Experts of a small language model.
Size: width 128, 11.3M parameters.
Experts: 16 experts in each of 9 layers, a softmax router.
Training: a variant of Adam for the experts, 3927 steps.
Below are experts of layer 2 (counted from 0) of a mixture-of-experts language model. Rows are named router (the router's row for the expert), down (a neuron's output weights, with its number) and show model dimensions 0-127. Each number is 200 + 20 x the weight over its row's rms, rounded and kept within 0 to 999.
After each expert's rows: a language model's description of what the expert responds to. This comes from a sample of Wikipedia text that the model never trained on.

# expert 9
router,169,209,198,198,216,209,188,236,214,173,206,192,196,176,200,192,185,214,186,188,207,211,193,187,201,233,184,198,229,164,187,195,211,217,203,150,201,180,227,218,181,214,224,232,193,224,204,198,191,186,180,184,186,193,210,194,183,173,220,182,218,211,200,189,161,196,193,221,231,193,176,174,226,176,164,247,233,185,178,171,156,192,218,235,202,206,196,215,203,215,234,212,169,217,222,201,176,202,160,204,166,162,224,194,202,215,222,216,181,156,184,201,216,230,201,217,182,175,197,210,198,213,188,194,198,212,218,195
down3,196,219,196,187,140,214,198,194,177,209,178,196,188,183,200,219,170,221,221,218,175,222,173,189,181,202,245,204,183,213,243,178,168,184,176,156,192,211,192,201,192,221,218,188,192,193,208,197,204,185,221,200,165,190,183,214,198,202,231,242,196,191,201,201,201,231,152,216,186,208,204,202,191,182,216,206,174,223,191,219,206,197,206,213,192,203,181,217,179,176,200,198,219,196,196,200,190,197,191,223,225,231,166,207,201,203,183,220,224,201,184,179,165,210,242,221,196,195,175,180,170,187,232,169,204,148,226,207
down4,225,240,201,224,216,234,215,199,188,223,204,218,216,170,183,213,201,198,222,200,184,203,192,209,216,213,190,185,186,201,183,198,186,209,206,222,219,188,191,203,217,174,183,201,229,193,228,207,213,184,186,140,188,193,187,193,200,201,176,201,201,245,186,183,229,206,202,205,190,199,197,156,171,233,239,174,170,204,180,228,201,186,178,162,193,197,196,198,209,211,203,123,207,186,174,188,211,177,204,173,226,214,181,237,175,181,178,194,191,212,203,213,201,214,202,232,178,221,178,170,196,228,217,203,199,178,190,183
down5,208,207,197,204,209,201,188,210,185,227,206,203,202,203,198,213,200,230,236,165,207,189,188,215,164,233,197,204,180,222,203,198,192,209,213,206,210,184,212,244,264,217,194,173,205,216,191,174,206,199,186,192,210,171,195,172,216,204,222,208,197,208,191,170,178,207,173,214,214,200,201,175,164,179,216,198,193,211,153,218,198,222,182,212,206,142,172,216,221,193,185,193,231,200,174,179,194,182,195,179,222,220,202,198,198,182,242,215,209,208,209,213,250,213,192,195,160,154,199,195,184,211,195,226,210,192,187,158
down6,205,186,222,227,179,192,206,198,208,193,205,191,196,214,203,173,197,214,194,193,197,202,229,213,234,194,248,190,188,242,217,199,212,187,227,224,221,255,147,223,174,206,162,249,193,175,192,212,222,162,207,211,226,207,196,208,183,222,239,184,202,227,163,215,198,186,187,213,245,176,182,208,195,204,179,191,190,179,189,175,204,213,194,181,175,194,205,222,209,202,198,233,189,158,191,208,176,210,179,197,186,214,203,210,186,181,208,195,202,206,217,185,196,233,231,231,220,209,187,207,204,222,209,164,210,181,208,192
What it handles: Pipe separators in sports or election tables and the first pieces of personal names in cells, such as Tan, Vicki, Raylinds.

# expert 2
router,173,206,204,204,211,214,190,237,212,174,211,184,196,164,203,195,189,216,188,185,212,217,197,181,201,236,183,203,225,163,189,198,213,218,206,162,205,176,227,231,181,216,225,224,196,229,198,206,194,178,177,188,191,198,212,194,188,175,217,180,215,203,199,201,165,182,200,235,237,196,181,184,229,174,168,246,237,180,174,167,171,185,225,230,193,200,197,218,201,212,224,206,176,223,217,202,182,199,167,206,162,153,224,208,195,219,216,213,180,159,195,201,215,229,207,213,186,169,178,213,207,207,189,192,184,214,213,200
down2,223,232,192,176,231,237,205,157,171,229,198,181,195,189,204,215,197,186,211,187,209,218,206,184,193,223,216,198,190,210,196,176,187,193,192,216,210,190,198,231,206,156,209,200,229,211,227,177,219,173,196,155,181,182,240,199,235,213,223,226,213,178,193,200,221,208,220,222,206,238,192,213,177,211,216,168,214,198,176,209,204,184,193,168,189,223,177,213,199,213,233,149,211,178,201,146,221,189,194,167,204,216,205,230,204,190,221,193,201,199,195,181,222,190,181,226,218,209,196,166,181,214,225,205,198,186,179,201
down3,194,204,183,197,184,215,174,187,242,256,193,198,219,192,203,216,205,192,195,213,183,173,212,199,186,181,200,180,188,207,214,195,211,187,195,211,224,187,218,208,211,209,195,179,218,206,214,206,202,189,216,156,182,168,182,187,230,222,208,217,239,180,226,178,192,210,217,185,232,219,187,178,180,239,240,180,197,210,235,235,181,127,207,180,197,210,181,177,208,194,201,165,208,200,187,176,176,191,209,201,236,207,192,219,188,186,209,192,176,219,180,199,196,202,223,227,208,186,185,182,185,201,208,205,207,176,141,197
down4,223,239,198,213,225,216,216,198,204,195,188,214,220,182,169,210,208,205,211,180,187,202,200,203,204,205,211,189,184,188,196,196,193,179,194,208,225,191,192,225,198,184,220,198,212,201,222,189,212,209,193,184,195,181,219,207,209,200,225,226,216,215,186,190,215,213,221,251,185,231,204,178,175,212,215,178,193,199,209,207,220,179,178,163,189,227,181,215,199,206,193,120,213,201,180,159,220,192,183,175,214,203,185,255,206,187,198,206,174,231,214,206,237,186,186,227,220,226,169,142,181,212,231,218,218,198,178,199
down5,232,226,211,197,245,195,217,197,189,217,221,226,235,169,158,209,166,216,229,213,187,211,195,245,180,175,189,189,191,216,191,207,193,183,222,220,199,199,195,193,212,194,214,169,221,220,218,211,160,200,199,202,213,191,215,183,218,212,213,217,221,217,226,193,244,175,217,236,204,220,223,169,188,239,193,199,227,184,185,218,194,200,191,193,182,199,200,207,186,221,177,211,220,187,213,174,228,187,197,174,198,212,189,242,220,192,188,207,195,221,227,209,210,226,197,220,222,200,202,175,178,201,207,226,211,184,151,158
What it handles: Word pieces in the middle or end of proper names and words, such as ber in Kerber, Man in Manila, ly in staunchly.

# expert 12
router,165,206,205,206,206,221,185,236,218,181,208,193,199,170,196,196,199,220,188,181,201,211,196,188,198,229,191,190,221,163,197,201,225,212,200,162,196,173,222,227,180,217,230,237,201,223,194,195,191,182,185,192,190,203,217,190,191,174,211,178,202,200,195,197,156,186,198,235,238,188,181,177,221,166,168,236,232,184,169,180,164,184,224,237,198,196,195,220,205,214,221,205,177,215,218,200,180,199,162,206,166,162,230,202,194,215,218,222,182,155,191,198,213,223,198,223,179,167,183,212,209,213,189,175,192,213,218,204
down2,216,193,200,210,185,189,170,216,177,199,203,193,205,234,227,177,182,230,192,203,218,208,202,232,197,213,209,216,203,190,192,189,188,227,213,201,200,203,155,185,180,203,182,187,186,161,204,191,218,211,202,275,191,197,175,206,180,195,180,199,190,181,193,213,171,208,180,178,259,193,202,228,191,154,189,205,199,206,219,196,190,197,180,196,195,183,201,194,178,198,191,280,211,203,203,253,219,214,189,200,199,232,219,198,214,205,188,216,209,200,223,208,171,222,202,182,201,229,198,237,208,217,187,195,183,188,210,183
down3,189,219,213,187,180,225,212,209,189,227,193,222,234,169,182,223,205,189,207,198,230,174,233,218,203,163,172,170,177,224,198,203,204,164,193,219,201,190,195,233,203,170,212,211,223,220,231,194,211,169,197,173,219,198,221,235,220,201,220,182,185,189,173,180,211,197,216,234,194,215,190,167,181,212,253,210,179,209,214,221,211,186,175,179,177,227,210,187,193,175,174,150,196,187,186,194,221,194,197,167,221,196,191,214,201,195,181,174,197,190,233,225,234,214,184,220,220,202,211,169,183,212,219,192,212,202,181,190
down4,200,230,194,220,213,225,204,189,194,216,206,180,229,188,190,214,214,201,229,169,180,203,188,203,182,198,176,177,145,230,212,193,177,212,168,200,212,212,193,195,228,168,195,200,201,188,210,181,217,173,194,180,215,202,218,198,201,197,207,202,200,221,204,198,236,171,208,216,209,214,207,148,178,229,220,192,210,204,180,230,204,203,203,181,216,198,187,196,201,217,181,110,208,200,211,182,218,191,188,202,229,198,186,216,201,165,166,200,207,226,200,187,223,219,206,249,195,237,196,182,195,185,239,198,214,177,183,182
down5,227,212,192,169,215,236,224,208,207,206,200,226,203,201,238,234,199,174,231,200,224,166,218,199,193,201,225,179,164,180,195,197,215,194,193,182,225,169,209,239,219,201,193,214,190,223,155,230,217,167,218,187,230,200,219,228,196,191,185,222,210,210,191,172,179,225,205,183,212,217,207,192,198,157,210,198,196,183,197,204,187,179,196,209,181,206,247,217,223,182,174,141,212,186,204,198,168,207,185,203,226,209,202,226,206,189,193,213,233,234,226,210,238,214,188,193,200,226,189,179,202,200,208,204,219,215,188,185
What it handles: First tokens of table cells or new lines, often capitalized name starts like Em in Emerlinda or Russian, plus quotes and colons.

# expert 3
router,173,214,204,203,205,211,186,237,211,175,201,193,198,178,198,195,198,221,194,187,198,210,197,184,202,233,186,198,224,162,194,200,218,218,197,155,202,173,224,223,180,213,223,234,194,224,195,195,194,181,179,192,187,200,201,194,193,179,222,186,206,204,201,195,156,189,197,229,239,191,182,173,219,172,177,244,233,185,168,167,163,184,222,228,206,202,194,213,206,217,220,209,172,214,223,203,179,195,151,206,164,153,228,209,188,221,221,213,184,161,182,195,216,234,204,215,193,172,182,207,204,215,190,184,183,219,211,196
down2,206,249,197,203,224,236,211,196,178,212,201,214,226,188,169,204,186,196,249,197,184,202,201,205,193,215,209,188,201,212,222,180,197,199,222,198,203,187,209,214,221,189,190,199,220,201,211,214,235,217,194,165,208,181,233,218,221,204,212,222,213,211,197,183,219,217,208,212,196,234,220,191,165,238,222,192,193,219,201,210,214,179,178,164,195,185,171,209,204,210,196,121,198,187,182,171,231,191,182,173,164,215,196,221,186,199,205,214,178,195,204,201,239,221,225,210,198,209,191,168,198,216,225,225,209,161,160,200
down3,185,186,200,199,188,215,192,225,167,206,198,220,177,226,210,206,198,191,175,186,199,169,199,191,259,202,232,208,205,197,218,195,211,179,205,233,168,211,200,202,185,237,209,225,207,189,184,193,206,218,188,204,171,211,179,183,210,166,172,218,191,226,190,204,182,186,170,228,185,216,196,225,204,203,180,208,217,248,257,213,180,196,189,263,186,170,199,189,202,198,189,219,195,195,169,209,205,190,188,201,165,195,197,181,225,242,230,184,196,210,168,185,182,190,191,170,221,194,210,208,215,202,209,201,168,193,199,237
down4,204,222,212,201,177,206,206,236,201,225,205,186,179,210,158,204,210,206,160,208,197,235,201,183,169,219,210,181,213,162,210,200,177,217,206,228,217,208,181,190,205,187,160,195,193,208,239,178,159,195,196,166,197,214,214,220,204,184,230,210,219,236,195,214,190,176,209,208,198,222,178,187,197,194,248,199,211,216,198,235,200,180,201,232,184,225,213,190,178,210,163,166,218,236,204,168,193,207,209,188,226,229,206,245,185,228,203,220,174,200,188,207,217,228,194,231,218,205,217,206,217,215,200,178,192,208,165,204
down5,219,225,186,204,226,213,222,191,187,201,185,217,213,208,235,192,183,188,192,186,194,222,204,179,165,230,240,227,206,244,192,244,216,213,216,238,178,183,203,204,194,203,182,194,192,233,221,168,204,234,191,180,160,221,214,194,228,174,174,187,176,187,191,197,196,234,180,221,187,206,200,215,166,205,201,180,202,199,195,203,184,168,190,194,174,190,193,220,273,203,196,187,207,203,201,184,199,159,208,191,219,213,162,216,183,183,210,157,195,206,205,196,223,199,205,208,192,193,204,193,198,239,182,216,213,232,200,189
What it handles: Plural s and mid-word pieces, plus commas, particles and prepositions in running prose, such as Lunas, Landscapes, offline, re, pre.

# expert 11
router,163,209,209,203,211,213,189,240,219,183,199,180,198,174,198,195,202,207,192,181,198,219,194,188,203,226,189,184,221,165,192,198,211,212,199,160,200,173,222,227,186,207,226,239,199,224,196,205,195,175,174,184,189,201,211,188,191,180,207,184,210,204,188,194,162,195,195,226,241,190,193,169,238,169,174,241,228,174,170,174,158,190,221,235,195,205,198,214,203,225,229,198,180,223,212,202,175,200,160,216,167,164,234,202,180,223,220,209,188,160,189,197,215,225,198,212,188,175,181,213,204,209,179,187,200,206,224,201
down2,196,243,197,196,205,229,181,220,189,226,178,197,231,185,198,172,228,206,230,196,192,176,181,192,200,177,166,171,183,209,203,225,208,189,203,203,201,180,226,229,201,219,179,221,215,204,230,199,226,223,230,189,196,198,201,178,197,210,204,193,213,176,152,174,217,208,194,217,204,189,179,182,205,206,215,213,182,171,162,176,244,195,200,194,179,171,196,179,184,210,207,140,209,234,148,168,195,187,172,164,214,226,235,193,207,177,185,197,199,201,222,226,208,204,188,200,202,213,192,199,198,210,231,178,196,217,194,185
down3,209,260,212,204,206,176,214,197,190,195,205,190,239,175,171,214,199,199,217,211,184,208,194,202,179,187,236,215,197,208,184,175,200,187,194,184,205,207,184,243,221,251,198,189,195,207,222,221,235,200,209,195,201,207,199,201,176,193,207,191,206,189,232,198,214,186,187,223,216,206,207,241,203,219,182,208,200,228,191,211,226,160,179,192,198,218,246,243,178,211,216,132,191,209,221,197,199,158,189,188,209,206,221,198,227,203,206,200,166,210,253,206,211,195,191,224,197,222,214,169,195,206,217,223,196,188,193,212
down4,201,197,195,198,168,219,209,184,179,231,204,182,230,207,187,195,207,184,239,215,149,228,208,163,185,173,229,199,182,189,191,174,220,171,247,201,228,196,178,218,229,166,200,186,226,229,224,201,192,189,240,233,215,213,226,183,206,204,182,203,185,198,223,194,216,185,218,181,171,218,223,221,202,242,209,205,168,197,197,208,216,214,214,193,222,185,183,213,172,218,228,203,163,201,208,189,221,203,187,194,202,195,199,222,200,146,197,183,200,192,199,177,195,159,195,224,209,199,222,194,234,191,213,190,226,199,180,198
down5,210,173,196,206,226,202,191,231,203,236,208,190,200,178,180,164,196,241,216,217,199,197,233,198,166,195,175,209,194,187,178,234,173,208,183,205,203,222,208,201,214,206,208,191,215,196,173,181,183,198,209,204,165,195,189,172,181,210,192,180,196,216,191,163,223,207,224,175,196,193,175,200,191,208,186,190,211,177,184,194,187,211,223,164,216,202,198,208,243,244,254,221,176,176,165,184,193,186,186,194,170,224,177,215,196,223,166,172,201,203,219,158,205,217,200,214,233,197,179,182,204,241,197,198,242,194,203,194
What it handles: Decimal points, semicolons and pipes inside numeric rows of election or sports results, such as 9.3, 1.58%, 42.9.

# expert 6
router,161,209,210,204,206,211,191,239,220,174,197,182,194,174,201,190,187,219,186,180,206,210,200,185,198,233,190,199,222,169,186,197,221,212,205,155,210,172,220,219,178,220,229,225,203,224,192,200,193,182,187,193,194,200,205,204,186,171,217,177,206,207,196,201,164,189,203,228,234,196,183,181,223,173,164,244,236,181,165,170,168,189,223,226,204,200,197,221,202,216,216,199,170,218,219,202,179,201,156,202,171,160,224,210,182,224,222,211,181,156,185,204,211,231,207,220,184,165,188,212,213,214,194,192,191,215,217,201
down2,227,230,217,208,217,207,227,185,202,203,198,185,218,195,201,183,183,185,243,188,175,176,211,192,175,198,208,178,162,222,194,172,182,197,231,188,206,196,176,227,217,174,194,221,197,216,239,171,218,157,200,181,199,172,236,189,216,221,207,219,188,196,212,173,220,214,212,227,220,217,189,173,195,195,236,176,171,187,216,227,198,193,156,188,205,196,164,221,202,214,202,169,230,175,214,166,210,195,192,173,216,202,194,218,197,165,189,186,207,239,224,198,238,205,204,213,201,193,191,158,189,223,202,206,217,186,183,180
down3,178,183,198,162,189,195,210,176,217,199,217,208,209,186,182,199,216,172,222,214,204,165,191,186,172,187,197,203,177,210,203,193,210,177,182,192,185,242,233,185,189,196,174,226,210,190,179,197,195,202,224,185,229,163,181,191,195,245,177,175,210,243,174,172,187,176,233,184,173,198,207,201,182,195,190,212,171,186,197,201,189,188,216,169,205,211,167,221,227,189,203,196,174,214,197,215,211,178,198,231,229,207,143,206,190,204,250,208,195,178,189,197,226,220,177,161,193,186,175,214,169,204,195,204,210,236,202,199
down4,158,216,201,200,192,192,196,201,215,193,223,227,180,200,176,213,178,211,159,196,172,207,183,218,202,210,220,214,211,144,171,201,184,219,221,202,211,186,183,212,200,176,215,251,236,185,198,194,193,174,192,177,217,223,184,218,167,157,204,222,237,169,233,215,183,180,167,181,205,207,167,227,186,213,173,209,168,209,202,179,172,218,193,195,227,201,204,202,204,197,193,233,181,208,216,209,222,200,205,216,207,225,215,204,236,208,231,180,219,222,208,166,193,192,181,183,187,212,207,221,186,205,215,222,179,187,191,232
down5,229,212,201,209,205,212,210,180,185,210,194,213,207,173,188,208,213,201,233,196,177,189,214,190,195,194,186,178,174,241,212,186,210,182,183,208,211,178,232,199,229,193,195,215,215,197,206,232,230,185,195,181,189,175,207,210,240,213,206,217,203,206,186,186,254,219,217,206,194,198,191,186,175,241,235,192,177,192,189,213,229,166,193,162,223,210,181,203,225,206,181,97,203,197,192,183,214,203,198,179,197,193,199,232,180,183,199,193,204,221,224,205,232,193,200,234,199,200,201,191,215,206,223,220,216,194,183,200
What it handles: Pieces of personal and place names such as uel in Emanuel or able in Coral Gables, plus adjectives like American, electric, first.

# expert 7
router,232,179,225,227,204,180,216,152,203,218,196,224,227,207,208,231,192,180,220,214,195,192,199,177,209,177,196,184,173,197,172,218,173,191,227,216,212,205,153,185,193,194,213,191,184,215,188,245,180,219,230,205,183,210,182,204,225,234,202,204,178,208,186,184,239,199,208,183,175,186,209,180,177,232,221,164,181,208,230,207,245,194,199,173,189,190,197,185,228,212,177,205,203,168,203,209,253,219,197,199,205,208,186,192,180,191,206,171,171,246,205,224,186,167,206,189,222,194,204,199,193,186,211,211,200,224,196,177
down1,205,192,170,191,194,204,202,201,179,213,217,223,186,202,197,214,194,237,207,208,203,185,150,208,198,179,201,216,196,197,191,244,194,211,211,188,156,168,162,197,193,203,209,219,187,185,209,194,158,141,163,197,216,216,220,193,179,169,229,239,179,171,205,224,230,178,196,206,225,190,183,183,170,219,193,215,220,190,198,177,165,165,187,192,206,217,219,239,184,200,201,223,216,172,185,180,229,202,240,201,197,203,227,211,212,214,210,211,214,172,228,185,203,192,204,221,224,194,218,199,224,176,196,218,207,182,194,186
down2,221,237,211,226,199,209,227,188,215,209,214,242,199,205,190,206,231,182,234,196,199,195,175,217,185,188,197,198,203,184,209,274,195,163,216,188,228,199,201,207,222,193,197,209,220,173,238,197,253,226,194,219,197,196,181,191,174,213,214,221,207,175,196,212,232,193,220,221,175,210,181,170,192,236,198,230,210,235,195,218,193,197,191,162,183,232,188,226,232,216,210,148,205,201,178,175,197,182,216,195,215,199,203,208,202,166,214,200,191,197,188,219,209,175,205,209,205,194,184,196,189,238,199,186,206,190,212,188
down3,178,191,212,195,196,211,205,215,202,182,180,206,203,194,208,203,215,199,219,202,217,182,180,188,219,222,196,242,206,229,214,211,207,215,213,199,205,234,187,195,186,184,188,242,169,147,197,161,247,197,170,162,202,193,200,201,205,169,199,188,176,162,222,211,178,189,223,217,201,187,185,187,220,190,178,205,207,189,203,173,223,232,237,220,217,216,230,173,219,180,187,170,196,207,213,215,194,215,200,167,202,163,189,184,175,212,190,225,198,213,183,204,161,181,160,241,177,198,170,209,200,193,187,225,213,237,205,197
down4,189,176,162,226,217,201,238,223,216,190,206,203,206,214,209,240,183,217,195,209,178,225,185,204,180,183,216,193,204,208,218,195,222,207,178,188,238,198,200,212,200,229,174,204,210,240,217,223,188,210,184,235,198,217,197,191,196,230,179,224,224,231,208,189,193,183,185,165,191,186,235,235,239,204,206,190,224,205,192,203,227,157,244,186,230,196,179,187,237,200,187,222,224,208,202,231,210,221,239,190,219,202,191,183,240,190,174,189,198,242,198,203,174,215,207,206,231,203,204,198,183,187,196,205,207,183,221,226
What it handles: Articles, conjunctions and prepositions in running sentences, such as the, and, of, in, alongside, including, plus table pipes.

# expert 15
router,163,212,206,204,207,214,196,240,215,179,206,181,207,163,199,188,190,212,179,184,189,211,204,186,206,229,186,203,221,165,191,196,216,215,200,158,203,177,225,241,181,211,225,239,199,223,198,201,196,176,187,188,193,204,210,195,180,174,219,182,208,205,197,197,165,191,203,228,232,195,195,176,223,179,167,242,232,180,170,175,167,181,221,230,207,194,190,212,203,219,228,209,168,221,216,211,177,195,165,207,162,160,232,199,192,220,219,212,178,158,193,203,217,231,205,223,187,176,186,211,201,209,190,194,189,214,219,194
down2,192,239,182,241,208,223,206,181,223,204,185,196,205,187,183,200,194,186,180,207,220,213,198,199,240,193,208,206,212,178,213,217,182,207,190,219,169,155,232,240,199,185,197,175,178,221,210,197,206,165,221,185,197,221,232,213,224,182,193,233,211,187,200,164,189,213,231,204,232,216,215,202,180,228,227,199,204,217,207,189,181,182,206,207,170,238,171,198,195,219,201,157,227,207,200,189,183,186,141,202,192,214,161,209,203,183,206,230,188,174,201,187,199,177,215,217,198,223,206,182,179,210,234,208,165,179,198,186
down3,182,207,206,181,171,230,195,209,225,211,195,202,216,197,209,237,193,211,211,220,189,230,223,213,149,200,220,238,169,212,221,170,180,191,224,206,212,193,208,180,208,206,204,173,207,191,204,209,240,192,202,208,213,191,215,166,173,199,220,200,184,212,235,193,218,226,177,190,194,181,185,184,194,214,213,189,210,241,205,169,235,236,205,192,232,212,211,192,175,204,179,138,226,170,221,195,201,225,216,194,191,230,188,217,202,178,156,197,179,204,209,207,204,199,209,220,222,190,200,201,180,242,233,204,223,210,186,176
down4,233,203,183,219,183,212,211,206,193,213,195,207,237,222,202,166,198,194,220,163,212,169,219,171,183,215,198,174,196,196,219,224,204,172,164,203,143,218,201,206,189,190,198,222,203,229,240,189,175,142,193,172,197,219,196,219,186,199,199,194,210,197,212,169,206,190,181,211,197,199,197,201,171,153,194,164,204,210,198,243,191,214,179,250,174,214,191,193,205,193,224,184,207,191,180,168,194,171,208,166,239,209,187,192,237,211,207,236,208,201,192,208,195,193,207,195,187,192,204,194,232,195,215,190,178,188,202,187
down5,204,200,163,196,156,189,211,209,235,216,205,200,215,184,215,201,215,182,225,201,225,206,202,172,202,186,207,214,197,222,192,202,211,181,214,201,240,201,212,196,179,169,224,202,203,229,213,227,198,201,230,219,172,167,205,211,235,206,189,205,176,222,214,191,220,219,183,178,199,175,176,181,206,200,192,174,185,197,214,207,223,195,183,167,176,230,204,199,258,172,224,145,198,194,152,176,214,202,219,186,200,230,194,213,178,173,189,211,176,232,217,196,221,193,226,191,233,175,174,186,196,196,189,222,220,221,186,216
What it handles: Opening pieces of capitalized proper names and words after a space, such as Gauguin, Gaussian, Uganda, St, Le, Eccles.

# expert 8
router,169,207,198,208,215,213,177,234,217,175,205,182,189,164,198,196,194,215,182,183,208,214,192,190,208,235,193,193,226,164,187,195,222,220,196,154,202,178,226,223,183,213,220,228,195,218,193,202,199,189,187,189,193,202,210,206,195,171,217,183,213,205,195,193,162,190,197,223,237,196,181,169,228,174,171,245,238,180,168,168,169,186,216,236,208,188,202,213,210,208,228,208,182,219,213,206,186,199,161,209,165,157,234,200,201,226,212,207,180,159,198,202,226,233,206,210,184,175,185,214,206,207,180,187,185,208,212,198
down2,209,209,204,223,231,225,237,200,161,207,198,205,191,182,183,192,193,191,203,183,196,181,201,189,211,216,188,170,190,217,185,214,195,225,186,216,227,215,206,226,223,186,210,183,238,205,211,203,204,210,184,159,237,158,213,224,212,213,200,221,208,212,178,173,210,195,196,223,196,233,187,209,157,201,235,156,188,187,182,214,178,184,186,172,216,232,177,212,229,196,218,119,202,193,182,188,186,151,193,173,192,216,200,209,198,199,212,192,188,208,212,205,208,234,217,208,209,223,201,180,196,207,221,212,195,195,177,184
down3,174,198,191,193,197,192,169,204,207,172,222,207,167,185,183,224,205,194,207,184,168,221,202,220,189,206,180,202,246,209,204,187,200,187,165,170,173,189,205,217,177,192,216,177,189,203,202,197,158,233,202,218,218,199,191,180,193,205,186,195,195,192,194,190,185,206,209,223,225,194,187,257,198,199,185,224,220,202,238,208,185,226,186,221,173,231,210,190,193,211,236,244,181,197,254,196,199,177,174,254,158,208,189,190,203,195,212,209,205,193,191,180,202,170,212,180,197,221,207,196,185,198,198,207,155,195,244,194
down4,221,220,218,205,219,219,214,210,181,223,188,226,202,195,183,211,222,192,205,186,171,205,181,201,190,204,189,168,176,199,199,197,169,206,215,200,216,199,195,221,213,180,190,214,240,210,231,196,231,183,185,158,229,161,222,211,205,203,218,210,231,201,204,195,221,198,207,226,181,231,221,181,177,203,217,202,175,204,201,206,170,173,181,168,216,198,181,234,204,227,179,124,191,193,194,184,197,187,184,198,205,220,185,225,184,194,206,197,175,232,221,229,215,227,213,222,202,225,218,188,201,222,250,218,203,165,173,196
down5,229,218,178,210,222,231,221,189,163,191,192,188,234,211,186,210,198,175,201,190,204,178,163,210,179,192,207,215,167,200,192,184,196,215,210,221,216,204,175,220,232,175,205,198,236,193,212,163,233,209,192,175,197,180,196,207,219,214,214,218,202,209,187,182,199,203,206,221,163,229,195,216,200,206,199,170,214,208,179,188,212,192,182,181,209,196,204,224,197,185,178,118,209,186,203,187,235,200,198,177,219,177,187,216,213,199,190,188,195,227,215,223,235,221,224,248,177,207,195,177,209,197,215,198,193,167,152,204
What it handles: Plural s and ed endings, line breaks after table rows or headings, repeated r in Merrill and Mirror, and Thai characters.

# expert 4
router,163,205,201,192,206,210,187,242,211,175,207,186,205,166,196,192,186,228,199,186,195,218,200,190,205,236,190,198,225,168,191,196,220,205,201,160,205,175,227,220,184,223,227,233,196,227,191,210,197,186,190,178,194,197,214,189,185,175,223,175,207,207,202,192,165,186,206,220,234,199,185,169,220,178,157,247,238,180,171,175,159,186,225,233,201,192,195,221,204,210,221,202,178,221,211,205,182,198,162,205,166,165,224,199,187,214,214,216,184,163,190,205,219,230,203,221,180,172,191,214,206,214,184,190,196,220,220,206
down2,210,220,169,181,210,252,212,198,198,220,211,212,216,204,209,225,219,158,234,216,197,207,218,187,155,191,199,211,202,170,164,214,179,197,205,202,197,189,186,209,219,228,159,182,196,198,238,207,239,167,203,215,164,204,234,216,230,182,185,190,194,216,186,205,191,210,223,215,228,217,217,185,168,218,205,188,180,216,202,227,210,177,195,192,207,192,219,253,219,191,186,173,196,220,189,184,228,164,202,203,192,243,232,206,208,168,197,220,220,218,196,229,180,228,205,198,171,193,200,182,206,207,211,208,205,195,213,187
down3,149,204,200,215,232,214,209,193,203,205,202,185,207,221,208,198,159,193,227,195,202,200,172,188,207,212,215,203,220,175,212,179,200,164,219,193,187,200,182,216,152,214,220,174,208,211,201,188,198,218,177,193,206,187,212,160,197,197,179,223,226,179,214,193,206,159,180,209,172,199,197,224,194,193,197,203,235,235,174,173,179,231,222,231,196,243,206,227,195,177,218,214,211,181,188,208,191,189,180,198,187,192,199,157,210,213,213,214,170,203,221,165,230,201,250,218,182,161,185,192,170,202,206,212,204,198,209,239
down4,218,217,173,177,217,226,221,209,204,209,203,226,214,211,200,179,185,211,247,200,195,199,191,227,134,219,217,178,169,188,203,161,197,212,241,214,177,208,181,190,213,177,211,235,266,195,212,182,228,210,189,188,208,168,200,176,195,188,188,206,206,191,192,200,224,228,219,194,203,214,195,170,188,199,198,179,189,171,199,208,180,198,177,192,215,214,186,240,233,240,167,175,217,189,202,211,193,207,167,197,216,210,189,215,187,167,200,190,201,196,202,178,214,202,201,189,190,246,194,206,233,224,206,220,202,192,186,194
down5,198,205,185,193,202,233,176,251,197,208,185,188,184,208,192,226,182,153,184,180,186,197,162,214,202,170,134,159,175,198,192,203,191,205,219,199,178,215,206,208,185,164,186,209,223,180,212,194,172,186,172,179,223,191,210,196,207,223,217,199,174,220,226,221,207,212,194,198,217,187,192,183,156,213,213,175,181,219,206,202,203,229,195,183,222,177,186,186,205,198,212,182,198,163,182,192,187,222,192,197,189,202,191,189,188,210,191,220,164,201,199,218,231,205,230,229,192,159,207,183,171,201,237,207,182,207,211,160
What it handles: Short word-start or mid-word pieces like ug in Rugby, Dur in During, gate in Reigate, plus month names like March, January.